Weights of a small mixture-of-experts language model, trained from scratch on English Wikipedia: 2 picks a token, 8511 steps.
Below are experts of layer 9 (counted from 0) of a mixture-of-experts language model. Rows are named router (the router's row for the expert), up (a neuron's input weights, with its number), down (a neuron's output weights, with its number) and show model dimensions 0-63. Each number is 50 + 12 x the weight over its row's rms, rounded and kept within 0 to 99.
After each expert's rows: a language model's description of what the expert responds to; "raises" lists some tokens whose logits its average output raises strongly, later layers aside. This comes from a sample of Wikipedia text that the model never trained on.

# expert 25
router:57 41 42 46 31 32 63 47 39 53 48 42 49 44 49 44 46 23 60 49 41 58 36 39 54 55 53 84 39 56 35 48 52 60 57 55 52 39 64 40 28 40 54 67 84 58 58 51 43 54 31 42 60 21 62 67 58 51 29 40 27 52 43 65
up0:42 54 40 25 43 54 52 32 39 51 40 56 40 52 43 40 43 45 44 59 52 31 50 67 40 48 68 40 53 29 54 46 45 53 65 84 50 36 79 45 16 55 31 39 69 63 38 45 36 46 51 67 41 30 60 58 66 59 69 52 09 36 64 61
down0:46 71 24 50 29 39 30 54 71 65 49 50 67 28 62 42 55 48 48 35 73 51 54 44 39 72 49 77 45 47 58 61 70 49 52 55 48 37 48 49 56 50 43 34 37 50 55 53 40 53 64 48 50 36 40 66 52 59 67 56 52 37 45 60
up1:40 63 46 64 58 50 66 51 35 54 53 53 53 56 54 46 59 50 42 66 32 60 44 58 49 28 50 54 46 60 52 52 50 55 77 50 36 50 56 65 55 28 57 47 48 40 67 53 58 34 31 42 46 59 37 65 47 35 48 55 58 24 51 36
down1:47 45 34 60 59 40 62 55 56 38 55 40 71 53 55 52 54 50 59 44 55 50 47 66 39 40 52 59 61 46 42 53 36 40 45 58 50 46 38 52 54 57 40 68 46 41 49 49 56 50 42 42 47 58 62 42 47 44 64 62 52 45 49 54
What it handles: Verbs after "was". Copulas and the participle or noun that follows "was", "is" or "were", such as was released, took place, made, published, song.
raises: " and", " of a", " for", " in"

# expert 22
router:48 45 46 53 56 43 54 71 42 55 66 70 35 59 54 39 54 29 38 36 46 55 48 56 49 44 55 60 52 53 35 43 74 64 67 52 57 31 61 39 42 43 45 57 65 42 40 32 26 43 66 53 56 37 45 52 42 49 49 42 33 47 61 51
up0:53 50 30 37 63 32 47 77 58 55 61 47 43 65 57 67 54 53 42 57 43 57 72 31 45 57 53 58 13 59 59 51 54 65 71 46 56 27 43 32 50 32 62 37 71 49 33 46 27 65 65 45 67 49 53 56 47 61 49 50 48 47 53 46
down0:42 43 50 50 38 51 49 49 69 42 35 53 52 65 64 52 47 45 50 71 69 50 58 54 32 65 66 53 55 50 28 76 58 36 64 37 38 60 70 52 44 38 42 64 48 50 51 49 23 51 38 35 54 46 50 52 54 52 51 45 37 35 54 44
up1:54 34 43 42 33 63 41 51 50 27 37 40 59 50 52 39 49 38 77 48 32 52 43 32 54 40 74 50 48 32 67 41 58 56 59 37 50 64 53 64 58 56 48 61 67 39 34 65 55 53 49 45 49 45 39 55 54 57 50 61 51 25 53 65
down1:38 46 34 69 44 55 38 64 64 67 51 44 48 70 43 53 42 63 68 57 54 49 48 52 42 39 70 69 50 49 57 60 40 29 45 67 44 64 36 46 39 35 42 47 60 50 45 37 52 65 43 58 59 40 40 60 59 43 38 57 50 47 43 40
What it handles: Mid-word suffix pieces. Inner and ending pieces of common English and technical words, such as gg in arpeggio, enc in sequencing, ic, istic, ment, ial.
raises: "ic", "os", "a and", "an", "is", "ist"

# expert 3
router:61 33 66 31 25 43 76 62 47 62 58 53 47 75 32 49 55 24 50 49 57 55 34 47 68 33 59 66 45 58 31 39 35 66 64 72 49 43 55 32 34 45 57 64 40 47 32 31 45 40 41 63 72 35 26 63 61 65 49 46 20 63 60 64
up0:54 63 53 49 49 54 32 70 58 41 44 67 56 49 44 61 57 63 57 43 37 49 59 50 55 31 52 32 45 76 58 59 60 38 58 46 48 55 62 45 53 54 29 57 42 41 34 50 51 49 39 25 69 31 32 61 30 44 47 62 50 52 49 75
down0:46 56 61 30 58 54 42 68 44 58 57 21 45 45 45 55 66 43 37 55 32 57 50 46 51 33 80 52 50 61 42 63 50 48 33 37 50 57 64 34 41 37 62 45 46 37 51 44 66 53 41 65 63 42 50 50 72 49 66 51 51 49 43 57
up1:59 31 52 68 52 68 59 31 46 54 57 58 35 56 54 57 30 43 47 65 42 53 29 45 52 58 40 35 49 49 40 49 53 60 38 47 93 38 46 55 22 68 47 48 63 55 28 30 62 45 49 37 57 33 43 43 50 60 62 48 47 52 38 62
down1:66 77 35 46 41 67 69 40 53 40 46 56 61 58 38 45 47 44 40 56 53 38 58 66 47 31 38 57 49 29 65 62 49 50 53 29 68 67 43 43 62 54 54 44 44 68 52 41 40 55 57 51 51 52 37 63 82 53 68 53 59 58 44 43
What it handles: Line breaks, subject pronouns. Line breaks opening new list items, table rows or paragraphs, plus sentence-subject pronouns and verbs such as he, She, He was, they.
raises: "-", "|", "(", "| ", ".", "- "

# expert 30
router:48 26 58 35 48 44 42 66 47 73 63 53 48 58 41 34 51 51 36 63 49 74 51 53 50 23 62 53 48 59 40 59 45 53 51 62 36 49 57 36 42 51 40 52 52 37 36 45 52 48 53 60 63 50 36 41 54 46 42 54 45 46 55 59
up0:76 54 65 53 36 34 41 62 57 41 30 55 52 68 31 66 56 41 76 61 49 53 44 63 48 57 57 54 62 50 37 54 54 73 73 34 50 36 55 34 57 73 45 59 27 58 36 70 43 32 50 55 54 43 63 55 56 53 58 49 66 54 56 50
down0:67 52 52 59 43 48 40 50 68 51 42 45 67 63 44 46 45 73 52 37 53 52 57 46 49 65 62 47 51 51 44 34 30 54 30 52 73 40 44 65 62 44 38 41 50 38 56 73 57 38 47 29 50 60 51 59 73 40 52 48 66 37 47 58
up1:41 65 56 17 53 51 54 59 52 56 53 54 71 42 55 63 64 43 30 41 30 40 49 51 65 42 45 77 50 73 46 51 41 41 65 31 59 61 55 35 15 29 46 33 48 74 37 38 50 39 63 64 61 57 49 54 48 52 45 46 68 42 53 33
down1:55 66 45 12 41 66 34 49 50 59 48 45 56 38 46 53 59 38 40 22 48 41 39 48 42 58 48 68 49 75 55 46 23 48 53 66 47 69 51 42 46 48 57 64 39 51 75 40 48 27 45 58 48 61 52 36 47 58 53 41 56 74 55 36
What it handles: Initial capital pieces. Initial capital letters starting proper names, often fused with a pipe or hyphen in tables and lists, such as | K, L-igue, M-iami.
raises: "ER", "OL", "ow", "ey", "et", "ets"

# expert 21
router:55 23 58 31 40 55 61 49 42 49 38 66 41 55 51 35 50 58 52 59 46 80 34 43 51 32 55 54 70 58 42 65 48 63 57 48 53 29 43 44 35 32 47 54 52 44 31 55 43 46 61 64 65 32 40 45 53 68 31 51 29 41 78 64
up0:61 43 65 56 68 51 61 62 55 54 52 48 62 49 40 42 38 38 44 61 68 49 50 67 60 55 47 64 43 65 51 33 43 48 52 38 67 49 57 44 67 48 37 62 63 61 59 49 37 32 53 49 45 23 44 52 60 75 71 35 48 51 51 57
down0:38 49 70 33 28 46 57 58 43 47 43 55 54 50 37 48 38 48 55 39 60 58 56 74 48 36 49 55 49 54 60 39 46 68 39 61 42 33 69 62 64 63 62 62 38 69 49 65 40 55 48 33 51 40 44 53 73 36 60 51 46 52 66 60
up1:56 44 64 39 31 37 39 52 66 61 44 54 53 61 47 41 52 40 59 43 44 32 47 34 32 35 58 53 34 42 34 47 50 43 53 71 41 28 58 51 31 58 57 64 61 27 31 50 55 11 68 50 37 49 81 50 52 57 45 53 60 43 73 59
down1:58 61 35 14 43 46 42 48 47 68 38 44 45 54 69 38 58 51 68 53 44 63 50 53 53 72 49 41 55 65 50 44 46 43 21 68 57 46 54 50 46 70 53 49 60 58 32 65 33 43 49 40 39 72 57 42 43 55 51 42 27 54 63 60
What it handles: Place names. Town, county and country names and their endings in locations and addresses, such as County, -ville, London, Melbourne, New York.
raises: " who", " who had", " whose", " featuring"

# expert 14
router:50 36 42 30 34 34 47 56 34 46 36 57 45 55 34 46 56 20 45 57 35 55 25 37 65 33 64 55 41 55 41 44 46 37 61 46 59 26 69 46 53 43 50 69 63 64 57 48 47 63 49 53 56 43 55 61 59 54 40 26 40 37 50 63
up0:65 56 50 45 56 35 61 43 47 57 29 54 60 56 63 58 60 50 45 33 34 59 61 40 64 52 43 49 32 85 54 38 64 46 52 41 58 32 48 59 37 41 49 49 47 40 48 25 41 41 57 39 59 48 50 53 37 61 34 29 48 39 66 36
down0:57 65 48 53 44 60 44 44 57 51 29 58 41 43 57 65 54 51 46 62 64 09 53 34 40 46 54 53 64 43 47 70 59 39 27 48 63 17 49 42 61 50 62 62 58 50 54 69 57 65 43 71 49 38 72 45 54 59 42 63 30 69 63 45
up1:41 52 45 57 50 40 50 43 65 52 35 44 27 62 56 68 63 49 40 82 48 46 62 55 68 34 47 65 50 61 41 58 64 29 62 51 60 39 35 41 50 54 64 60 76 52 38 41 23 57 37 50 50 41 40 36 66 30 61 45 69 51 51 54
down1:39 47 54 20 38 25 44 49 49 48 73 52 55 69 44 38 56 40 43 51 52 59 38 44 36 56 49 49 23 65 12 45 74 53 41 66 71 38 55 52 67 53 51 52 36 54 64 45 45 40 76 43 44 43 55 72 57 58 42 66 79 44 67 66
What it handles: Section headings and field labels. Wiki section headings, infobox field labels and their line starts, e.g. ==See also==, Court membership, "- Official", "Coordinates:".
raises: "Scientific classification", "- The", "- Location", "- N", "- H", "History"

# expert 27
router:43 39 55 64 22 32 54 70 33 53 56 46 44 65 42 42 57 36 39 69 37 43 38 39 58 33 52 61 34 49 43 43 61 47 50 66 51 43 63 48 52 51 60 49 65 39 31 50 43 60 44 58 58 40 43 43 61 65 57 55 48 53 44 67
up0:69 41 39 37 47 42 57 72 44 63 48 48 51 65 47 71 51 40 55 66 49 64 50 40 57 58 52 29 49 69 35 42 54 53 54 56 35 48 77 47 45 55 56 61 62 47 57 59 59 54 51 69 62 43 37 58 57 34 44 67 40 43 47 51
down0:36 43 51 32 67 45 46 68 47 51 36 23 49 62 59 56 21 49 35 64 52 61 43 59 36 33 48 60 48 49 50 43 40 57 59 39 49 53 42 50 44 57 62 53 47 47 56 58 70 56 41 48 48 41 38 58 39 49 59 57 42 52 41 81
up1:50 41 64 48 50 41 63 52 34 57 54 55 65 44 57 38 42 44 41 53 49 53 50 43 40 29 22 50 55 28 91 35 63 48 60 60 70 46 63 52 39 48 54 39 61 46 53 43 49 44 59 34 59 35 46 44 60 59 57 48 49 54 63 37
down1:61 27 54 23 68 61 49 56 60 44 34 46 43 56 36 35 39 39 46 40 42 41 38 38 53 39 52 50 48 69 47 36 17 52 67 36 51 55 74 56 48 45 36 52 50 46 59 56 63 54 27 45 56 46 55 59 33 65 18 30 54 53 66 47
What it handles: Prefixes and opening quotes. Opening quotation marks and word-initial prefixes or first pieces of longer words in prose, such as re, pre, un-precedented, up-lifting.
raises: "v", "ass", "or", " at", "sp", "l"

# expert 10
router:59 35 75 58 50 57 61 68 45 51 46 44 54 66 40 35 49 52 39 64 38 55 26 55 63 42 77 62 30 42 51 45 58 61 64 48 38 35 52 35 43 26 59 55 70 36 36 55 46 56 32 45 70 30 49 49 65 44 56 60 28 57 58 59
up0:61 40 51 53 36 41 75 77 35 56 68 46 50 50 40 65 40 39 67 32 49 51 28 42 70 62 38 57 71 49 57 47 57 61 62 41 58 40 51 48 45 64 54 38 63 74 48 47 25 55 50 54 52 32 53 41 69 48 50 42 44 58 39 59
down0:62 24 51 73 46 43 59 58 57 48 26 52 54 54 65 61 69 67 59 55 48 52 65 40 45 43 61 47 46 47 65 49 47 55 36 61 64 62 30 60 48 33 41 73 59 45 55 45 57 38 33 57 52 76 43 50 36 67 36 39 48 24 29 48
up1:50 70 56 46 42 57 55 58 36 62 35 53 41 57 46 50 43 58 58 50 60 44 50 47 53 52 41 53 47 35 53 45 58 44 93 65 49 47 67 35 42 65 28 50 79 51 61 39 37 49 51 33 47 34 54 52 60 35 47 27 46 56 76 47
down1:70 41 49 71 43 42 39 47 71 70 43 71 67 26 39 64 68 59 53 52 45 64 55 40 65 65 50 62 47 39 63 63 36 64 61 68 46 68 37 23 46 55 48 72 46 47 35 48 25 45 35 43 42 57 60 70 48 47 32 40 51 37 46 35
What it handles: Word-initial fragments. Short opening pieces of a word after a space, quote or bracket, such as un in unglazed, "H, "F, (N, in E.
raises: "-n", "umb", "MP"